config = dict(
    n_layer=13,
    d_model=128,
    n_experts=64,
    experts_per_token=2,
    d_expert=32,
    d_shared_expert=64,
    activation='geglu',
    moe_layers=[1, 2, 3, 4, 5, 6, 7, 8, 9, 10, 11, 12],
    router_score='softmax',
    normalize_top_k=False,
    routed_scale=5.66,
    balance_loss=0.0177,
    balance_bias=False,
    router_bias=True,
    init_std_router=0.00858,
    lr_router=0.000982,
    n_head=2,
    n_kv_head=2,
    head_dim=64,
    vocab_size=1341,
    norm='rmsnorm',
    norm_place='pre',
    norm_eps=1e-05,
    positions='rope',
    rope_base=10000.0,
    rope_fraction=1.0,
    qk_norm=False,
    attn_scale=0.125,
    tie_embeddings=True,
    parallel_block=False,
    extras=['capped logits'],
    init='uniform',
    init_std_qkv=0.0404,
    init_std_o=0.0404,
    init_std_up=0.0404,
    init_std_down=0.0,
    optimizer='soap_variant',
    lr=0.00546,
    beta1=0.95,
    beta2=0.99,
    weight_decay=0.026,
    lr_head=0.0319,
    grad_clip=1.0,
    warmup_steps=200,
    schedule='wsd',
    decay_fraction=0.618,
    decay_shape='pow',
    final_lr_fraction=0.1,
    batch_tokens=131072,
    seq_len=1024,
    doc_mask=False,
    train_tokens=730300000,
    steps=5572,
    dataset='wikipedia_en',
)
Below are experts of layer 7 (counted from 0) of a mixture-of-experts language model. Rows are named router (the router's row for the expert), gate (a neuron's input weights, with its number), up (a neuron's input weights, with its number), down (a neuron's output weights, with its number) and show model dimensions 0-127. Each number is 128 + 24 x the weight over its row's rms, rounded and kept within 0 to 255. Numbers have three digits each.
After each expert's rows: "gets" lists some tokens that make up at least twice as much of what it gets as of all text. This comes from a sample of Wikipedia text that the model never trained on. Tokens count by the router's weight.

# expert 46
router:128150152141153163164109096145136116098123127145133091143163096117136156091125159139148147170097111107097152137142157124140117136082124165116084140149106125149094148144116066156140147130137103192133126114132133169103091163133120136105109122146144083101160122124106102111103122091145155155105132115164148095136120111170132090121154153110157121112105130116113153088132115126173130093143
gate0:151163104129142138144123132125126105119100155116149139135139155131100150155108144168139139138124160138182143134127147116148154118125100156044073118103120128175149138121086092100155132118153153121121132157071132145137121150113136145109121105176131106135115130109112129116120114138141127171161174098069128106116089106095134137114186124126130132099154114130117145156136087129163096107123
up0:113125137137121084133114118098137140108145101076142174134113107105124124127179123133128183150121119113081098162116120130126139103136117084202166090120135121139141131175104116133082106136108134098111119096133097144138123111130126100168128203153144101128143144148132074089133087132129144113121103132123134127096140126139100137151094103160143130130098106107106120112141122134117128180131
down0:134081114153106115165103131125155135106178134108071132102171136136132119133072131081129170122123145107180127137107100121115113136144134121096100140137104126143146132122168112154136138115143172106135127134120121133085129140137137121144126109085101115125125118116138120146183130097113124170124160096152121147178143157165131071162080131132129161079146124110115111142145137097122151097088
gets: ": ", "/", "–", "-", "; ", "/ "

# expert 5
router:108153173169162169170077120117157114105147159157098120166098113081078140122117121129123158116122143152138132128135184129151132141141132128128093085145143112141115164161131115133098125097148116167090163145125145094124131162141117131106123112175169058134142119109171138134105102090147129125110129142130141138132149145133161099122139109150157161114123115140109154107157152126113160130144
gate0:108092140148143169163143135147124134084148120131131080128145138147174109160124101131090094146147159197136158149111133139115129125097111155189152110150120125151120142161174117124108139104114136122131123147132092124139116167093081097145172096110130128147113114120105135106117122096179123106133128136138161104169085116127124168169155125120122141102090130112136143148147127125131077117114
up0:157129139101110095107082076146137079087121146089132131134131135116099136113129159087157147157112142122109087113150115140131124118156100118084119135136119108117142090119107158149155142119116147146104129136110151122112136124110171101145120171156118117104133149148137119169138132148094134122105076123126119130127128098128100077105129163175107118155116097071094095083068125126160132113139
down0:113085132092113148118140131142090117118114119087140139093136118126123097101134148107100122124131128134116122155128161175158138087148090086090119123098139124162128068103128143128121104123154135129165129189172146122145141119132145123093168107096121107180134101170158169139160124130109095106127139127149140137115125115116108177083094086104121160124132122130113091115119094171143150144125
gets: "$", ") ", "202", "% ", "|", "• "

# expert 51
router:112146102106159152145111098114128136097109108133088103147083136072144142105079109144116166167100132139130110147140148148147103117128141107130110155121132129138123089143101100108156133087155122121107162124143096097136144101156158111144112134134113090113131164130153130160156158111110185128122132173105163143135132191095133113125150083085100107102121073120141125125111139106089138140137
gate0:139119110154101118109114101116150093102174125163147145106094152162162127141124178134133152146158124102078135111126125108108107111101132121089114147142128157093134127138145116066101110126049100114121156151132124103104133124104143157104104145130150146143138124092172110111166125081147135118134106126163138109135103142183107108119149157135127131085109131137105131146100120131069142112102
up0:123115121119110149136158102113098145123152194163145127103119135102148117158064109088117132128118127108115143105124104127133123092157158108107126083147080115077135154142123090141139136159084179155093110122152125131167141135149116098100108125150136119141086134073122126113108099112133118141151144127131146095116119128102114139101140152104171087136123162164093117144151173162129103139136
down0:162149122121130119128155128149136147104148116163135125159081129099113149121164118116103120066123071114109143170122150126126101138157126127118121151168107063149140130155128103141129061114138072143122096129151116137140102140128159135150101122127093110117115107149130143157092111098144152123106155083105136150151086143154187096164131122102126128139160125142122117084115139113147128155159
gets: "0 ", "1 ", "2 ", "3 ", "7 ", "6 "

# expert 16
router:130092111100139165132105088124124118129161126125170101067100139162097157119119131086132150080124116144128130072136156134151090082131141159124137091115146140108119152132113122106122151135166089136112143132100088140134160125140106157153103138147085141131147140176122141107114123157151133145098099153159136117141131108174110123118153126142170118162125149165137120070125076109113135111141
gate0:126165145160098159129127173108117120108156145123130157108117133075139149114120147151105076144128113183104149088120130116156147150142120174135155120116143118089144149107134170096145140123114105127116128140144125123089099066156133114110128139146146131121103094154160124157143161110140105149092124119172113143099177102118104134116110138122188159124139115148115143131181098110111155099097
up0:126184127144114107130164120091152149102088122133105143122128129137126141153128143099156199122113156108139099149144152124148093123157147167115077165139068132128111087148161121118112125132169125100116094160133167103124125156122174126153108105153190132173123135118122125148121102113112139124140156156120134148139123106142138127133162141144114117170088133141120183133123157156099109135147
down0:115119121136150191130175114152083167108130119149151141122103129120090109082168155188122150118153126154117159141064140120131142098134142124102107119139121120116114117129151142120120129153083092184137133156131111100178128175130101107126162150135116103135114112125090120109093165166124106123123109162101118147134121136111144104104153159101121099125146147093091110146114129141118162101118
gets: "e ", "m ", "es ", "le ", "o ", "um "

# expert 4
router:154125098104140082071091108121128145143080158129096118152116152142161133189134129135142134159142110132142102106116114138135098135144134146121172140175118145109141100089103044097163149103155130122169103149142109172145104126135120146143133131133103124133131151099129138147147093176142142120127120102148132111169114106097134129112113151136137125124142139105096149098123150137133097126062
gate0:147149112113155107102133137115122108114136132086102116122111167155145122170172151114151141125156145132123117113101160148136151121119126095123129148111094112149129082120084075117114104083143106122136115108140098138153114146118184085127126117132128123134127136115136149187163134149112151134169154121053162123144131133130095114117135141116125095136182131101150136107119193110158091155098
up0:121110130129120108152121101152117156137078172108097127143113098107155127156159136137117097108159094155102149115166112127130132112129142147161162126092144134129089124136136144109130147134128097118152121198149131185165159094189144100127119165127140122092170159145144078151127134133146131120090115101117116098106132117151111110126105118138127128135135137153139112079124163136079084161145
down0:155154091135139107133126160136180138144145139156103102156114130161162130135063114157148108125107096129123144125143119098139131100097093085164135160155142123144157141105100122140124117137129095120115128103110182115116128122135168115166107131124131114117091163109134154115095131124086098123117124103109071153144087129131112145158109142124144165172110145132143101131140066173132139109175
gets: "d", "b", "st", "th", "g", "od"

# expert 37
router:132152090145132090131091087110130122183128149154129117138145157142153138168136130158103116128169149087162143149094126093172090131129105155136143109145128160091154109162093166113139130148162154130107078107143116143148118137118164128091119177147114139127111147104129159138096137129092183162117176132146161124135122153116151143118116146107119118149116089122100115115123094097153135099104
gate0:128151135118139106085118124127108163126153142089125083141110165139132148167105138092106144107153174098114133110132082122152107078114150161122122126125133143091146071140126138131138077124140107135136105130163152171164153101107131113107127165129125121163119154106156129158137134148130132114137151164093172128152122145135147159120174088140155125136175090130116121130107097152177134174115
up0:151122112125166113130137100123131111099108085089107089102119117098136132196099130137085125094145128102149121131097087074150090095097148144108161075118164122121134123159114140113103141138145109137161090148159140148150116132111110112141126161120138145121151140141129109098144140171137129132118160133109157136145094088139124200132108086131160128122127126109134096155096137109172131144117
down0:140156129105104114081141153190137109108120128150159123133159165105087187119119098135174109152121168096116152138114131139127155133137127129117097136116119131141149127124152155130122107097088101141106125139152093096131098206120097115110129105140163118124128152172160119098139123102115116142114121104087105155164151160116181159142145142108128118110163168139148134140090095115118134137134
gets: "b", "ar", "ir", "h", "l", "d"

# expert 27
router:100167117119119170117147109117119108143113125105152105058121150071154130127064115126086128162080102123099137108103136140105109120105149135137091087155112157129122069099103084184154142135118107122137129111140099145133140137143096101129146090111102112146119099138145139118116133122143144126086117105121135138150108149114173099116094131169118114155122158133120101089136138104097119113143
gate0:097139117135158126138101137117113134139160105090120174138112091128166140113142179097091055103106130147115171175138142125149122126126150113117103126121148166123107125113119154129120119149150097107145097211137158127154129147153134102125135141112126093172124122125168146152145136116104112113137108154143140117166130134105073152100104173121161123144175111137110131093112139103115129131144
up0:132124145151157135142142131152181103151113162125145140126167118145100140146138076123116191183159130125116087093128103129119147132133129181146127139132092128122114151151169132093112115108140140147100116063149140132121160105148163155118113102171115167055117152152142112101137108135129151125096171135134104135081116121115167135145109098141093144126119137122128119150155106148136131128126
down0:117101166126171105093095109098132164121134120112113158148131132107119131114119107106138077115112104155134113152142138121181118101158138144126142133154155084153121161104121159116150119117134097140129110152129085130175157161166145111140159123111121132128176155138174165115158152134095120147125115104126163139191136108095109118050108100137130131116144120121143136153119141152084112103115
gets: "s ", "\" ", "er ", "k ", "y ", "on "

# expert 60
router:110152080117128136178112114119086114131095135138139147107089132105159120110127113127125163101115122109122127147107130130125139114140147109150115126134145141114138129124141112091077144131144156118092144100100187107094143127153126101158168069109153123128107145123208149129129163125113164166114093143108095109149123123113143106135149069159136099089116133125147090170143133088157109134141
gate0:133117100131152155133104106138123145136136131156134091175106128103161109090133145140137171125064128116075128137112131094114094145123153120114145165115143099161154129146155082151121128124112152128120131126138130084123120163129149128166188133096135073159112111092100143137146180119096121113136083126145145159106145170132133140114166113177153117143124107133113126157124178127148106101130
up0:161099196116115154139139124159145145059106121092136151115136117158106163170144106116128152134155128097126163122110105129117134165139134124105117130123135145142113161163131168103174133127138112097146109171128169148128167137140121150117111088169133166093122104143100112117131114162173120091145149123126168127137081119132141149128075101121114150154116122169117151112101094137135147141147
down0:102187091094154153134105117151133114161119129116139175113147111127157068162155123140103121126125116153129115151102151117147085121148162121125147184130125106129149133141130148127118149129170156144131133102129080126123079154118118110134142080117141136143119165104109095177096164139124164161085124114128124126156120132126155142135143108146139155129132132112142115127182114086144110067088
gets: "a ", "to ", "an ", "from ", "with ", "by "

# expert 59
router:123148130175097171150143151098111125123172175149133120141163154155130145104152136111111124135156146124118147147118126128150103145151120154123083125128094148112146089127113155148131145160116130104105093085149118124124108145150178143102102140120134171132148101158117159181134158131108099150142143146094163158153143146140127084135105147146091105152134155170149141090124100126107116121055
gate0:138086082156174109134141198143105150126113131123140102117149113121100154116154176080126136122133111109123139155113092136122114080148144144125148163091142155117104143162153134108117162160104154123135117104130186136124119086144128124124135081111127137134133136129132176066109114137128169134145124122163117151112112149092112130154101104059150118169133137107143116140122140152135127111105
up0:156151156138116150157142131123151117114124132160096129092056108150129138147122129151159133122106184141127121087138189101165162138123133117126129059102134134171174105142108136107126131102110127155164120150081120130146109144140125129126129104141104098138142134104119126110143153126129151127163143122112130134093129118116121118116125151139131162094090145090099112158157154171108186076120
down0:145130135143113109206084150116107076104125118126144125116102130122084094116155150145124105140136164148090161150143086104137068158140122143131115136142123140123124112156159127127157104141120132110163132122077112141162125147115127122126136130103127117126119139152126093138151118165147154105156157152091090107149123132138097142125153120124091106148107163149159092120141118154139091045130
gets: "am", "h", "j", "aw", "s", "um"

# expert 55
router:118070098161112143110103170149173149096128145144136161143151133123155107141158152149147166146097169115124091127053096142122148090129126147110145144142141084131146142132133141112105155146181143139135155156112132143135130129146138139118107110122132109123119137179132123137104167167127155166115135180151137145131129111096103170128114111107149118134201124107152138130102134099113114133095
gate0:163135108106114113089084100097096132092113105137107116135130135073159082130143122142081112155099175130137112120104086086112136122114129137104176137141119116128163093161127158146115175146136133129077129143118109118121120140094132091125136130108172130147109134121108118116136138184123150147099156153132122132112146111111117164144128102166093105174117126127130125139094110158156061118124
up0:124131154088127110130115126132138117159147106130098122103104113100156112149140126143133174119151096108137118115133112134118083168100072119144142160140163122126142122132121125104086109187122098083101116110095106131125072103103116107137097119143159107173104119158079124129163124088124134106089106115165102164134122120171131167177139122132093087134092141149143100133155140107127124134143
down0:092128167108105126144122123138134152133156129169109149134094129142131145111129131131168076140133137153135139135126170119179111140155140117125115154146105126134112135103187098176144133123109134124157128179090159111110132115130141112092141144133167073193110116130097122156134107102155140087133186134125109127080121140113130112162090088163097098103132123137123127119146155122142123143177
gets: "m", "s", "th", "h", "w", "p"

# expert 14
router:118159079090082126118089109096154112137161099125116066081146128147127128139095118107119126082099120153142157149123120118147102094134138160134120122113124154119115107134110114123115094118143130124134110129143095143126147128146068076128098131080072100139087112157152121146126171138125120157105145147112134155104120101090156103133130107110175130101096103138176118124154132100144137110142
gate0:149083112140162108144121115119144101086109135091125080113142152108185138138117148153115131120123134129176147121091135081160146094138143131123113136150141127110118126116114120140110157140149120105125113124140084139139110169102149093128106113119100118172157111116136169150089144157076117123144137129141136122163118111073149132170140099125192119140155118156183130124111103078159131152108
up0:113158097142171097140126130154113150131113175100159097137119091142105128089132084095126150088138118141062156109144086120113108121101155120095127115086111182112104160134113155131149146101144162135095125114149108141141094153136157129124100142168121124132096131157127117126148099131106116139111094091112133060133131124118140127140082112103129099093132148099100112117119141125173101120111
down0:146128103170096152112091127116081128097178114124100143115118151123102111101125121124124177133160150112136127148122133119135132155081124124155075130125173116156100113113144112128106118127073125092197089127131167134140089109141128147148109161101129098137105136100139105110114113164126133110148133158120117180135129154120135121095146108162089141185133095118122150130156102169135119147131
gets: "ed ", "ing ", "t ", "er ", "ack ", "ted "